Weights of a small mixture-of-experts language model, trained from scratch on English Wikipedia.
Size: width 128, vocabulary 2048.
Training: a variant of Muon for the experts, 284M tokens, 8655 steps.
Below are experts of layer 4 (counted from 0) of a mixture-of-experts language model. Rows are named router (the router's row for the expert), up (a neuron's input weights, with its number), down (a neuron's output weights, with its number) and show model dimensions 0-127. Each number is 500 + 25 x the weight over its row's rms, rounded and kept within 0 to 999. Numbers have three digits each.
Before each expert's rows: a language model's description of what the expert responds to. This comes from a sample of Wikipedia text that the model never trained on.

# expert 2
What it handles: Word piece -ic. Mid-word pieces ending in -ic, mostly -ic, -lic, -ric, -tic, as in ceramics, pandemic, Public, Scientific.
router:495499528490477484460523517527453483489487506501514477525514472520505535518532500498508537522513519503540497496502493524487492515469499460456502498486493463526525523502513505507543523557532448503482541472514522482506478465502491563448487495458481529522476491481526483491464479529523504486538502467475489498419521496508535489478445497489543467500501477505512488504512534503520489540522
up1:464484512527471452478507530519486506515532461519536518503474503495468488490532454546527504494476495495526481466503513484538483531485521507448489499485506470489462503482531532491466500491496447514552483465444502520522513533498538475471499498497514494469476469515553562474483498493462517504529495485486494427482504491503500516526498529517488470514537489481499497547515480511492501522520
down1:474534468524524506492466490499486507548498500478539524523474498496464468490508505504508486488495468550475468482520504517509465509532500470479507505507508485568446538487476518520421489510511500504504535566485425486515475530501477533501559492491509491477463485480486485501495503484483507530511516456488551499515499524478504488533503514495519528500521483485457492511501495523462519497484
up2:492475476511510512503484476526503476502554499493513470456501491495527509477543499474468485519514484507490476502490495504540510478538510522435545495456517522493489497543505491530480518511504483499474501495465503507510556487513524551477527499497482499473532481482513473531462502533533497496512512503504483505473502453507431533496467512515518539482442516505490501562432461514484502516483
down2:461527514519518486510502491462504451493498533552470503515499525503487498471482524453560516496490445467553501498476513476538515514461517490516456488498467499493501547525518462535497525505476500544519501510532522489499473491528502508481481520538502518503496484473437493517501498480520511509478494475496488500499511516479469537519494536511487551468474522537471516499450502522504550519457
up3:551516456510517471557499511502500477567550517496494474507497450504468476472518461473513491481500519537509545487466493484468475553536519470486510506479494507504519544509511540484446491493471485454510480433484527507489486513537512502506471514476518539528453498502521489510483488494481489489529481492516512526531493447508490463488508504532494484519525501514495486486467484499537500506516
down3:511521514472482504492512487523458450524479517515505504484522395480488451480491503515530535492471542478483499510537537499486494521497510516515470472484498525481486475454477503504501551478515472537503557513489511513500528483504488505506502467490510477495491503512524500521490501509508477490501559485528507451529477501481512477483483513490457489537490510504536439530494499460493510556472
up4:468504490559511499483535499466521530504514515512481498476504479549447493514516542492521507539484495450529494499502483516483534505471520535477492505489465494532510462468536514511513471506503472521464513472496476450498474504495524472524480519458521491456521515532491484495471499513518525491550503476520535480469468445476488529523461471491514508525481531522527537520455520487468481470496
down4:484488501485500507480507472482453518525520486527492475542430502478515506502467503517491464476501520523491495534514560514488483480479501524523499503486505482494509489433485494544531499449544481479544496578490512473515512475527492494494497519486529485531524470535473465525498504489511471502519516530518563466481532502489525503485492496498512494488524485490533517493527495451463515538466
up5:498488500526499514511461499527472433521510521511537501499514461522498485507507500477456497478462515514457522482523491457559511506532520444487487476542502471538508526506526510515506487531542495476460482503437474527534465537476504484487515485472509516573478514514511552499515551528507479521475499494514496485511516508517531499515512530475508491502526498528512555501495494484485490524516
down5:463501482492499549496475468513531455498475524463533521515495493471475520521485532511523494481466523484493554496507493525517483491476463535526493481512544476526410511518527497503470516509453505527468505452517528488479494510491476517517444494506530513490490502530541527483498494519531477499512505492459501506517481495515540472499532512500460532479537502493491464516488502512548540461501
up6:487526477562519462523491480451481483473465478494496513492486533516485543498523531492500532536481462494513499500531528515487473500486549532520512480495510495545485460496476476479481530501543491539485479498540491497535461519475497537485469495465485475536486514546484480518504467521541462500478508500516471514534527506512513517511518513553476446450498487507490531487491513527533472518512
down6:522525480508480492482473468471484466528524532494493495544454506460532505482481502532483532539460510481490482550522536517522511558477514517519534448452546527531508520541498488484525490515513489506476468521533532484519513505485555455521477500494490504493518506496529478502495528497477530520517518462533464480492514487518496480476530477521475497520466515481468482480507529541527511500538

# expert 53
What it handles: et, tt, mm pieces. Word-internal pieces et, tt, mm (Starfleet, cadets, Betty, Programming), plus stray spaces, Cyrillic letters and odd byte characters.
router:479514516468550488487511495496531532468521502530536476433510486533494518549513511481499508513493522464514525453526525534489480524495503488518538497443450481520528507474500520486517514540504483537495526483487523510441492525504494498496499547490492497518463496485528482498480486517516499488538476492510454515517567522523475497477493477503518447482534478468511517479515493557479519480499
up2:491511481478513529483519451486496513492539438448539509553504472517460482466487511515486486548470486501457542484498519518523528487473493477481474475457465532541511481497539493511482530527482513491457520473472508515496494527478500530543498478501481487483455466530512483504511540498482524471505465486550480502473474471493495505504524474473498500481534484439486474497508514493510475521493
down2:498505460514493528505489488452488505503493475469447493488444480520535546470492526500530536544467475464461506546494473497506491536485500512503500553539503523482439484497530472477516476475512471477486480524499496448543512460510495507498518515504507491536502492492549479461511499529484556484531486509516494479537511466520486488535472499531504468513496507516479505512460545499494491499480
up3:455460534464519472551523531513470490502496485521515533517506487499474485475460528489520465512519524490482530474520496444539508464517494493509466495492539487516527480464508495527529508521515492497509505526475495438483473539558484471520489460473484513527484472506516463500493533451499471524482520460518488519532505504487526499479514491507503536496481478481483564464494476502494511476453
down3:480510507471506461512498433506522519510589528512521483491483525500504544526481519498521517551503487522502527479520504492494441522449535491513516490473505510485488511498512480498493557483531500507504524531511454488472511516472518518498485489480489537533494506509480497491557497495488505455494535487535507486511512497482459504506533450475557496504486503489491523491459442504477519500466
up4:496511519525493466499527488495481486514545487520525486520489532510517483503540529504519491516487490461459504532488496546494546511461505493510481519551431483508508470489501479490497517509454477504496561521502520477512501469463477491504470522494493525443540528492503511515517523464481541488488480507514477470475573529488484485498459509495493523510483490527502527489517480501496501495410
down4:516510515548515473502516440479476507460505457526485519514471491506516489528499515487474531480541462564452496515541467507497516505548497453533448530488507448453500523545531506491501472513476505544524478514508500478468492483472473448488476521519486493489508479499457482495517503515488528489475492478495530502499535464554489466498517510474500506516482488506535513510512505509489490485469
up5:503491524496475501495493487524503508520526464528533493498528516508484486487484482491482528484502480463486530487471509495507519543483488483475490522528520538510519522488522459510509447518519514530488430506491524477488543541549509472496433572503508555488468518496505523508468470511482499498478509488528515499469513477504510518500486518509517512486510497494522529459556461503457571485480
down5:554508463506490464504478523486510488489476463515500515469453479520516488467483467451530496487555513500517467475530525498435518522496503461476489521481553523516478501528480464507491511488486463529510532454526460486490477480481517500531469505447479510470492483482500537541512493524505510505460483507528505525488520500522487538492519499514514507470497429462508490489502479505525486491539
up6:464538508492497480497505543515509483456494536536522525483474486517524461512501515496482522486505565474494505452502509527505506523489557505525492538482519460511504519486471539492526484525490482439476488531482467530505518447482502472466472502487542488574512520518493483509535510473491504430478484461490517498518499489500502516491486499503510555503518490509461477489459493499496473478499
down6:479512461502506535473518475507497491498530495450462486495495479469451495521493481512480506468513497511513435484552480513504491466514472466469522490480490486504499543542449459468545490507495526509498511514479521499457470460495502501510480517476513514472533476495477493555460508468508492484515489550509520495541495471522551493484445503524501512476499485502460519501463518533470461506481
up7:475531530507558477558525534490505511493504507516510440532530456535511511523528536491524476489483486511473497553500501516487506436498543504479539532493498482493536498489484488500509491472527470506503492503488441566482522473456530531475502509495480451496492459518501500471506523505478533501487492477514457467515531499542461478483464494507496488497497479489476505524506480525528506507510
down7:490553503485501504497467537521466492451527543490515502506489455520497493512497475459544508512490477488525512534487485461491519488520523517510444508490457524477484513499520507471481524461469527497530478512493484463480518477482470460523523483481459509515521528523478537504457478487494495518504456540525471448475518483500492515465540491503524528522496529522470512460491527509442486517539

# expert 0
What it handles: Syllables lo, vol, col. Word-piece syllables like lo, vol, Col, Co, lan, mostly starting names or words, e.g. in-vol-ved, e-vol-ution, Lo-und, Co-ast.
router:509476523505520499471492542496493515456493502500532470471549503526525528576558495476503484512533482491532509485515483515496495489480522484486529513497504464532486492516478526497487536516530459509441532516493501518511490549508495514502514499498455527505481485531539514533492492530537480458493482467501481469483506525532458508479448488489541511484530486499505527491441504561485507509504
up7:481517475443505500524470516516541487548490504527477501514540478511520478510442476529490495516500521503465503489534533490515495493474484464539482465487486494471530477492509471506469524518549505518483443489457513518533458504501507460509480541498532540509508491473490487499545518493453505491477494494475500478482507524516537489478496502490519473469558505461483579484511507533493503493506
down7:490536517519450508495496516464457526524504538515459500471461482486528514534498510473441486445527500504483474491529506513512511466525532499462536502535512475501527505482481501539480497501457498495533502535517470519464516511468472476496469512532554512446544532486506518529483511489489483537509531488510499526498506524491518534508508487468553518528521536520531485513476493502538497510473
up8:507510540518535480472488513496565511477476504511507491482515416468496482509483467486493459496482516492505557491491528469507477447481452515465533545467511495476512514473512518491510465504513517478460517511500503489490479515485534504489530494449483518505475487482465495505513483494481487466505476498499471495560512515505457493524486521507517492524494465501525492473557553517528499480547
down8:472506469485532511530522505468480511443518472488524516494481485495495469459502472474476481498489545487474461483529528530481498463516455515525524478508562508486497458467492471477482475518504480500504499522489498483490524505487507531516464511506481469497448520501481545506547509516518478483509504480521474501527481505528511511532450480543482509469480540473517529493495524576489448503518
up9:518538494550512524454510508517501484494484484496476474473493503513489442507510508500481502514468488481496524518476493529455515478542533512531483496515485502499499552434488474522515523498516491533490524451482535530510504530531521476476495528499496503507484521517480458516562467514507449478487518471508517494505525506505481519490527486474522528489449521548469552492446524508490513535467
down9:538484466515542555517501516490469489460489481491478493537463512499447527507547487476501477476515495533540461505535471483495519510485456495487521490489484523504519438493474502477474529503491543483518451537460516523470537493504472533542497523496525491478489515522491515483497522479510506514485491504472487508527461486526480477533496491534491515538500527524487516512458496557546487465515
up10:526491513496514487494496479480499524552496487488487490536432443465504471499496444481521500487514496463455486510530494505484492496493519486463515474471496501494499493482503539455498538507495446450518542522496484490464509536523505445499520447451529502489473465538496520496491499528510505483510492458552471503490499497507484495517542453496490475506549470522459510508475501502508501487475
down10:552464491515506553481493541481483526534467503478484509431503496476527472521462533521503497505449508502493489529537546535516500515477497509462481480458506477477468476498475460457531469463498478513515529539498510543498474519491486519539473504552470503515557499487497492525519531502459480513505500462510508527510520479502524510521498501508492482490466458486509500521513478474463479485498
up11:537513516507482505490506521522492484551546510470519502490538527490501522556496561486496490433516523498509529529498530467431509506531507495514500513521454509508496517525489538548490524496500512495539498493505502496475492489512501478485517459512503565488472480523491521485474506501487466537509475489483440502441476480545508472490476497459519495495484531530539481499478506508528483495477
down11:557494481512479488520489517536493503486529522500490507486487504553513507514477510483513533545512447516506555526502510502506530484504450563522486514543516484513517485522478523492548505526479524488527504543514503532530476457491530476507463503530479502462517537509499521526467528521483512490508454489518512490438533490480527468484474475489543531505524501485492524495540508521519481544517
up12:552477502489456545453542489497492520491492524481492466459492509515496522464483483511464501517522528523467500482481495518529476519484497478436493504500508543488499529520498487482480476504491477504463490469452465511473560533496520513496510558502485512459498482499511483490505500493514518459529458500496527471495512515506491462498518574505483538479473507479478492493540500511548495527450
down12:482477498516491478464453499477475520539507520479505510470505489524481489530513522476542531463492472470521466502518477470516488486509487527505565528469476532523494474491536458504490500487526509495516545512512541483505478506502489546548538496530492511553507542492528524476500477533536489543502525493548509512526537471495478462498482519483516474487528500506502478470509474502496459539552

# expert 22
What it handles: Abstract topic nouns. Whole nouns or final word pieces for fields and concepts, such as information, music, film, design, ism, ology, and legend.
router:464462526510514512473554521486471489557496496552511487534515473534531482497517501503505544517523506500488518459507490546470468517473484474495526519518448480485544518459518530512497509503496506472492524471480504440451516554543476521483476533508489515541465480497542478503461506494506479497501463467489485464484544488525492507463474493485520487491521456508490490505489491476505498509484
up1:508503525469485478453497487486515493490473543490470516542482531514525507492519521540517499504535530545516504471519464491467487478492457525529529506473493534505521501521507492465514506526455547504441482470485546500505492458563494526506494538469440530487499479509491516494498478532526515496481554543540506504517521507483502468514491497479492472465509507481540497530525462529512515485492
down1:477530474476514522542495513529516494492470520478518506492502523502511501487520505569477547479516487556482489481465506495470483533510477524511524504455498481446486520532485526535483511464496464454476472451498528510477520523502521492488523441572533458502501517525491505515494501520472528545499547519504480513496523495549521503526478507475502485541480492473465507482490511510486517491506
up2:509504504489577483544487505487540477487499440500529487525505521486498524512491509474459478465507534556508509509488440491529478508498512476551520486509510512565502513508469552550514528491513494462496504550522500499497484500499538501467485466512501509465503479515463479499493512501501533502482478517471513510563484523520483538515500517498459502547481474516504529514499501531486527482489
down2:506519515481506503500483492475461490501478516511485458509479558491511488502494470474531502499506537436512538434495532495467501549465479473535516474462486480477523501476511522476514464520489505480504522494454466494567513493488475515490511501491475494505493491437508510474482496464448506492512498484476509474449548504499517469505471494486533523499498544484491496484504533468479553499478
up3:545483479518500505476526496469489525529515481498560525468502491493507476501473476476511518517514512484519500508499514456543529490487496496491509481522506534515503498447506514474500476504482499473540527517477517480487513520490483512496493560443513513522506533477530468462509497474480500508495530444487509472471528513492443531438438533486462538466523508509508443538490513514476508501496
down3:463500448467473527531511502495451531480488535503501465480506520475459463505529508491472489475489477513490524516558538504485497484524544524511523514468483536525487459504480491496490491527504492465559509567502471510520484494506495518511522523524468490493465498535517545488514547487463500503508537499462517512522531497488490542515531513475487467520517507514483455513519516522448491500531
up4:538502524478500501458538500498518478491495494513492469506497495549538474501465489443457546477488504510477516537471497485431524528525525498485506477526478489493524539536485516534520456550492498483494476508493504522454482484482487516527541460475488480503489454539502524531495509478508532493501537516477477509492538559510468526481488484492514518473545483524489493492525516466506468514521
down4:486530509509488469432488523461481489504467481489499499518492539504495503517487544528465480457514523526514534502468459515503479468499462563531502504504521461502539485516512487491506486447495501493478504493520515486492507478543466517495492510537489530535499490536548494493491479501474515509557491493544474494506524477468474508524569523502501479498536517526490438461480472483500482501490
up5:506527515496504530465496545492457528511497487498502507475476478536447499482517492474480522527485483477498513563466504500499474529483502506507473483499504515462522464526493472499447552503528546478524492516446518533525505489499459491463523535485444497556515486502473486505500500497513493473477533525466500467492492487490488503500458487559496535437478489500503469503498463494502494465483
down5:527464495503453505463512499480510513513486525480473502512500552480502462546504549504524510550508483439491537505438506511491504520513517519488457467512501523479490502446491504550457519526449525517520514507504485522470514520517537514492538527459499489497510507474494505537514516518509542488543545512469523482497502476477490493500503502483522504516485508564488485481513539546515483482513
up6:494465473531457501469537518499507520497518487535502509489524515541520515481515507477523507503511494507475516491550487482464536491492501507523494468522481489466481530516503490489472510454443481554494522520487503523486540537506446463546506523514523493520501542480488561513546496494488491512507461542477524484445485518493503528471516491505453466505499473481526503476485524491513472477556
down6:477409493472509476500515528543494510535519494512537499534468472494486509480470548492528490472517533547446496479481526502498487493499496466510480492533495520493502508442484530518504460526532512548463535507508523531535478526493551557472505477533523506446471482479489474535475497481499488500507520492527482504493522482515505489489516518494526509484496495484474483487477521503479504474536

# expert 16
What it handles: Word-internal letter t. The letter t inside a word after its opening letters, as in Plo-t, Tur-t-le, Shor-t; also "It", capital T, and digits like 3.
router:455470559493521502493523513504493477485509499537536488524522468520516529507523480484480490500549556469488528488555473523511492519449528521459518505470511464495525514521478512487486485521531506526485480495498511463470509489491465519502484535492466526485464530500480520476515508529507519488521447503479489505516543470522483523465475490462508464479555479511500552510484544503478526531492
up0:511512499514514520516514419553509514491476524514481450517471456484525509483500520493524507490490499487544499548520484479474493532513509459483485489475494519493492491513486490505529506474589501456487517502459518499488486533519524496491477494492492511512490508499437475514510531553519462469493509487484527492518537509506507487471543531478473533548528439514492486522513489507488521491482
down0:463483489501491473469439472460484533475467516489538472482532497528516473524479516503516502478477481518500532488449483476536496466573512534488521476469507528495525488511497541481477497540497509519488517499505476496516462528518515515512537510486467532504500547520535509479463493496459514528509462515509556496515489528456514511519512503489507494482539451474449508509502517520468479524515
up1:480473508446449521510458491509493520531480490501525489465492457524506460492486473505490517483512491485529545523513541511441516493540540483467493453492469522541507469498497490505499475495522472470467522432501534531483522475528520499522523510513521517483471505573461486498491491505473485481528484507489458487484520498487512502498492511521514492445524522514529508536507523496486452511493
down1:488467480468489494522513480473495531517481509464473512561446490509527500511498554466499498481522527479525511565469527507517533470507497540488457519487508507492520483476498499495487510527514503475470459466500492452532535434505502553470540492484460513469499498532522528474476490509497484501472492479467503515549518512485521484485517469461508459481482519507488471518495516504454493495510
up2:512470501506492511538471489514537499525530536523572495498534490551500490491534490509471528509505520494500546553544520468476457501513515500464475453519469527503492496523490512473471506515549499454473522508503484528488520476463505492493482522473513528473505517475454525481518505537519455498492478464477466494520489534514517491471488471512467477470520509482505498534519505525476463538471
down2:541464520525500503478486480504499492541479543520510475495456434518502501509525514467495481506457502531491467451516513538508485503496469558462449470504487510499516507502510508467518502515527476482498503497491471500480508468490480520499563524489528514507537529484504485488473568524479452527478500489478503497501473519511530476554493494531463502494497509471534483491449479481512542504524
up3:492488532469542532507508507535445532469487495543509474541531494509513508484490474496545526496509493526452440484472478469530523479506562486495499466505553476509528462481479504474514525476466517495465527517501516490489477481528488495488498484514485495543485485508527501476519473560526491547536475513535470548498521523503522520509503483490519508495471515499497460518526512531506528502465
down3:477489499520486517478502509507495509540530480477521496528486502446491532535466489520532494482536456460512527525505522517500518550500479539467491483518483540491521503450532512535480502489495510503496536461519507512494508483488478479493547437509474469498481520547504467509549489499454485477469491512468516519528512459519513514556532558503514498511517498523490462507455512519529528498487
up4:489477512507492487487522505517497523512516471501509497536507504515491481510465450468502526499516500533495464490507458466463542497487535541480489517464512503499554512466472492513496512490470470499540518469515539477506466450536522523530490496477483528518497495488513482513518544528508535483516424491491495493528543493495548545467542489470453504494472516472505521528456477508461511471500
down4:481524492486522527468499531464532511482503490443484480500517527478526523478475453471470483524522508483497517544501507527510531535506468476479519464506484545520475531538471490477496557547506512519526500524514476508475457479477501499493502544467524469537489462507513538557526507494476476492487492527456475522461457494490516487500483506500501536536535519532518485491525485476480516476492
up5:481481469525483518516449452519551486512468472494504514518502511496476494493511558522507491476522487499492501491492524501486490444516495513502488493497489507515500496492478511445460503504537512524493518507512525446503454460448515516477518515493448490542492516491525527487490478479515576521462492495491486516507517523506496506475483470434526557493522502472477490510540478468470469525524
down5:508474516490505479499497518513480482506527486537501462499519521535513509508457513516501508510475531508506454485484464454520521511492486511514531529450500529518534531527558481503528507533490499498546499454490526533487527513472506486471484486502531482522551491523489431515473458478491531519506495540483489515494455493525504477519488529497517546478501474571515498488509482506528445480532

# expert 49
What it handles: ion noun suffixes. Noun suffixes ion, ation, ction, ment ending words, as in Vision, fashion, dimensions, complimentary, plus whole words like development, version, addition.
router:516446542531527494488517506513481493535485458513530469463485510530557490564521475510473511504519494494489500457532501495460496516465532477469488522505505506522468493476535523514501502524536481500487497465497522486507497515538499538471490526485488512522462536492484509476457459525544490498498520453496489524468540495487487517485483494497526483492514447487516554506474500537447489534524
up16:504484552484486484503535519518497501480490457505482519556491551551460502509530491527495486465489511505452505463547530496456531503456512515492461471514499505509548517488503507519499496457516479489465507492535475482465532454481500495515522521499492505511501516516486509512512465508530472545521542468529458476465532498537538522512466479490444492474511507503475493503482518523507513532517
down16:462504470471536519513447503508502499520452499459483431449559505509512477517491473540527500469466483521524481484477522518517495497543540489504492524530505577490510464507486514507506477494474512442507498485508494507523488540504486488482506533539483497491540478490494552468476539500524519547511542511503492495506475505489505514525488508470485491536499528529483488495524480470490513484509
up17:543477519499486495495525534543549548510479527481523507492500499457544526460535461475463507479499508500485486529496521468534464491521502471487523500488533500478499526504523495497491484498471524528473505485518440459528496509455489506459512527524496530496478487506513469480515475503510545481538519504468540465485508451511461485466535524452498504540463476483540498515512505474472484509503
down17:510497482533476508544519485484506543507550496503469500524487539467492504532504470521506515552533511511496494460488490477501441529497522490520506469527494536478500526462496523513501511506508499534487435487474506492459499499502506486485459525491495512469547478547461490504555503496505506487476473493421476543524488480472511509514511538476537497482498497493516512454527458520516459497502
up18:467485458463490487480482495511490522503518498469495486490531453501537476478488482486518483506462499486494505493507527510499478471434484503507486526530483549483498501496555494503482516558480473511513507514491558493464522519477472465522514528538524555465483545467501535513562457517498491494540517494491526522465511509513516454494491455495533476492484527471511467518494471485473487509503
down18:500518489499501546522480516517483538526506511491542496522508529533514490502497498484521518525514486495504502536516519494468477529442479516458548483507509516494526477476506514513485469493491496457487512486483524502482533472508558535494509503506477529486468478524499529449477486546509527485541506453507522547595530524523503485469492538506492485530472462497530490496521506509495513448522
up19:485503472507478485499532440505504487454498528524491510516519451499514465496515485486499513551517529491480499478484523456480486478496514460509487503489509473421492529496414512510506520508524509491481511515535477528549510504501494443498516503501505541508504553508486491485498491520489518538479501475468504502476529486519466471474533522525551565486494504502522510502489463463491513484491
down19:519477538476484497517502521478492517466495504455473488469484499516470530503527484452502462508459510525482513529469538513507554533462490469470505490485511508510520493472519483488472502467510562451519538530496528498479496459487520523531467487506495430532510514506520483519536510506510509505516520440512455494503508523475494519506474494473494515458477490534499485491458466469524470469523
up20:531483525490479505501512461487475422521516445503500513490452503524509482508494503523487514526509494517498504542496506490496495541516507511531494459516461525493497514511571483459491528493483520545525483515473503522512444527511503477480490518508525547550485476499502461533478527529528492480518459478548474476474515490517495526503481486511475499503497481524502546515429531477501486501489
down20:485506481514479499475515538457506505471506520528468464491493522466492495464545512505538470499507508455524542472478453491457492536500507483489501507496509486512501475455501512542527506469450458479500465472517492482499531507494496465461528491509492465497441469528495488501551475459481512489555497491499500483491533443502487506504466472477534511499493546513499497515493498495535450481535
up21:500513491506455505534529482455500539502476533501522467488531503536501503500508463479524569484512516500468545527473448511465508482457504472512555514496516455463442505549508475509456513476522494492479513486519495481483473493498488511480490529468525510516481480502520476459506510491529510498457481488517530503474486480524541491479549501479462461523455489515517500530499482505511484506474
down21:495524535563555469518495492537507484494488467496501506490524486505463513533486523465539488523504508496483495481523493510502532517518476490527506461498518459511482487493505445493508512552527501521486490501465465525540508514456474503542439507480526538519535498502528470487497488450469518509515474474506485441495510503500537478459537492514476540513462507514492499503460506479497450516503

# expert 62
What it handles: Word piece ro/l. Mid-word pieces ro and l and the prefixes pro, Ro, Pro, as in showroom, improviser, Rovers, relations.
router:468490524517540437520498550504472525533525466518525434517510533555501544519503492477465512498505550507505476501541489516519517498498541504486502496490492467520490527521528502493479526500548457536455512530464517497504495487507467506474440490491491540485498503480517499492486526508490490477446513458490516493497541505524490518479486501494531475469510493502536536533452503518511486514499
up0:487501477497467476454512540539498519490458485514493514501503495523495537512535497511488491501483505506513460526502484486506525522501534516464547539512506505492488538487562509477484465484469511497491579475484515505482508522510496483537475510509496473509512500541459505502557524465496498524521475493495497467454466461533509520516516501558494555506511463481489469519532508496507438518518
down0:517464485484508495527544481462494467450466528509515486509546461515508489521534478459490469509476492508507512490481476462443517541568500461491509510515521516494504488494505491503460490470502507547547524469484479539481517479513479497467530495498504504469523483478464475526455471480545518542468521486549538469497505533510487483519525493475493530513492500528511470474491498491472484515480
up1:480493553448511515511478436522492524485519477491509538516500504517491562507517483491484542460487552482496517489485536481529473499530463496445548535485463455524506492462490497501520460496525550478482492526461518506522523514495484488504542504500503502520450489518498479488496513543514543494472491490528510501488497495459524489495499501477444508485499497509496529508455472495468510512532
down1:534481449540473518461528488516500501465527495515506536493480507504512451467511497512501516454515505530452458496492511514502518516508558502472455518502489491479538502495524507484460500521505498463496455530510513533506512467491473500501514523506499557497522485483447533511512504485470473493508516470497476468544481476497497447542438502494507501447502471494517478547462505493515490477478
up2:469461520470516451520531521514500479504471508523538544493511462507502523495443532495556538500487500487490512495506549504518481511518511475489537461489536483520500507497494514461485524527497504500507496535477526469518478516520544438505489528511463515499495529468547493531489493478484549484514483496482482490498512510484474499514454515504468514526470486539493472491498429542479523488461
down2:573488528499503478475506539494494492506502487473513472503484496514506521528505472550505495504502542526508476532452532502539538487470495517519498521462497532480487526490501498501483477491524537493547473491494513452573490500526497501453475509523493500470533515483470550505535565524482489503523521498498547501492512538466490508479499520489531511516515472552481519531531529526512495497522
up3:484503540523518483503499480481502470482523522514503458505528472504501461485486439478549541530497513534491496556481482519482473511462509524494454509530507502478499512528494504460474512510498475474523526463506558491510478523479510522506465498521469479538502503517518544533541479518512492487504493486498466437459493553490498481452499474492493527488509524552464499468484528528503511477516
down3:479521524478501506474497487498524492532510498440518497543460516538489482529501519504497542482521468465498488526463489540510481489464543515511508533480501499481533529500511532513432504513476507533541505497506513490556477462460488501472527481502516500519479458490498483467564557499485525508515549486528466493497513509509514534472504509490475440496516468459492491512499493540489490508507
up4:457524513499484481501506477539510528463485497520527505504483498480531487524523490522474485484508497517475480507484559480483495509486511511481500453532520502495486476475522490473448471469455531509484486484490527509478458509521517484461496527517466501544501505498477496497447519470463521463479528522559459467500513500523500497463458529480448485518447482487494511530457515516461501552501
down4:475521550513483469505519503509495508487490481494519537457463503535495490524493489507497536571499536461494496493476456546482510496501464453520483483526504463483525462508482496512539473480464485542505475495480471512494533492479524485472472440482504498496478498495528526501525518479466487467528513529499489521505558480525492541503502449467513518481490532478521504510541529487452485526489
up5:495501552532513527535500505530504443490510489516538504542489506488506466517512526516474474499500516487486474463500503486516473439520503489506517532450515500501495472467504482512524484480509454491510544491418492505494493506501506459480480477527482510486511523457508466483473485466492462533495484491503506504480453487498508454506502471547503485493492472500500524492503493541444465462437
down5:475499496509548527511482466512503465487514515513519583524434523463517516520483532533520463526476490498491454510500508500462485514462500491543480543499517495495515498555529527482472492505485537482498505509488502508477528510540496513464518506497467530469530510492481500497494507470477493454464507474497516433484497504486527523528507445531513491521496521481528484500455516539510499526516

# expert 48
What it handles: Sports and membership words. Sports and group nouns like team, member, Cup, League, Championship, player, plus pieces such as play-off-s, champ-ion.
router:495494515467496487484521519540491528509517486503504479486500521480529510529525483444445485506491484506479526505547468535459511491458509498456511533501462499521547520444490507500471499505517469504508513465480508473482481557533497546516479529458476484475463507510535494489442509479516522485485482476479468513497491511541473489493501465479533462467477452474490522546483522493502501505473
up5:497487492522539487477517474511538487538517488454549523512510511471491514542489554489466510516517543491464522504568494529485530517514531509513471530489497524486507476493488531556469519487504514465489465475466536487517480527514519521515497523447479485513515522499514500494490459494521533494506516465527440454513514497462498447486499486485493529475508506505504494551514481482459476493492
down5:490502484495497459511502482515480476538501505479453526497520504452518519469438480528480479491530526507474504501463524512466469503486530426496468507506544516508466492529476505506489508492492475501494486437519540534548520483523540502488512501493497487501490512489520466465476486508532494486473520515486510549505487486494549543508466568472516514479520517496485543504524478520534491518527
up6:482507477519521525459490528487506475540507504505521483472511497455504530504492505509558521488495451457496475505508460551506502502540489517496524483473486475476495491483498512506470539480470501515445513521469472517470499496519513548528464536490548506516505532492499459537486486462509498509476461495482460521488499464489454472517524500518482494464524444480469498490564503518500527503534
down6:496537531467548507505512504530514514501490517507502489511478495500563474492501487457501517479469473563518478490490498522539508476469470444437468521519464506485468505497476462542483483520523498520514503531450493533516510492529475476519499527470492496556523531538460527522531496458500518510497540524515504505493496523479500497493513562507491488490508521465504516453466491512491498494525
up7:488502517508469498523498501516494474525516484474499501512520528522524532470505470560508526478448491500494512482451465497481457528545516535499469513470490484465459472487529426531470500499501461486522476458534522487496504481523475466517447450506469509469505505487483502492517506530501471457501494466484510497497493500508524538534479472523481454507485500467513487530519488501480517448475
down7:503552522500479508532472542449489479529517507475524479523483500464520524447488476471520520467556512522487515483501472545504526501468513493480455519499535480529500486489524510472496497489508518470521489530503517487502484548521520493462535549535493507529462510458523491501485491473541512538479528495514518502498502541494546503470542520522545495477510526483489463460510540474478508516500
up8:514513505500488496489501527551543466538498521482491493516508485485508476508511502494496500464496515526518496535526480495463509469471461518492501477489520488505511506516499523570508507469542543488516522492492507436493513502491483524536469483506522530490546460482495501499507487541480546484451470486545464502481500525511490459464507516528487451468473541519558492516479461514506509558480
down8:484489474499462511520514496537516500474500501542473476511500501487532504475464480488507485498471520534545526517471524478513455500519492478451509483509509511455501505560476492478548499485464468485513493472520525514512507515475486495526494422487472513495496505503506485495489512483510519509517479462464490518481528504470476485554482494482462555446493525518470528536472449508496547511462
up9:534505478499517426468498521516506520523502532500480479506517520497538477537537521440501495526495536517494521470519547479474535485475572467494466516483485492502504502536468510518496461509509502510510483468536471475499526527542485489450455525510467469541501450516517535465494532490503518439503484493531511510509489515461496498492519504488466484522489506518473500490507498498493488489464
down9:447509514475468524516502496486507530469535478486481551483472546542509483499460471488465492474478470489463476506502469516508467479472478448484534518501507531511515474495508484517481501479488546479497523523478491480507462490500513532527527500491507460515505546532555522447535536519537506498484504505508518499523499494479494520474545486497489484521502455500438463502472478532527533509489
up10:450502515468573512530462504509521501493513537536460540465520520458471544526506495514507534508485511497480494470482488547505536499480511501473515519456544484478526482526514480541487532523552501502519530516465469485525499483466464509469496454507501461501521508454507504480495481498509472520528503472492470505521508472498520494475486507542468475496490535497513521502532468462521475496474
down10:506467495525504448473508450503478490522522519469503538462548547534516475493531529474529514537524472478451470497513523547523503471478465478508535531522498504463508485482545470467451492499517477487493546486521478521507540502503476513513488477502467529484480482458473488505513509502505512520529520492467505538516499492505530474502491492527564484502476514454493512514517480495507458528482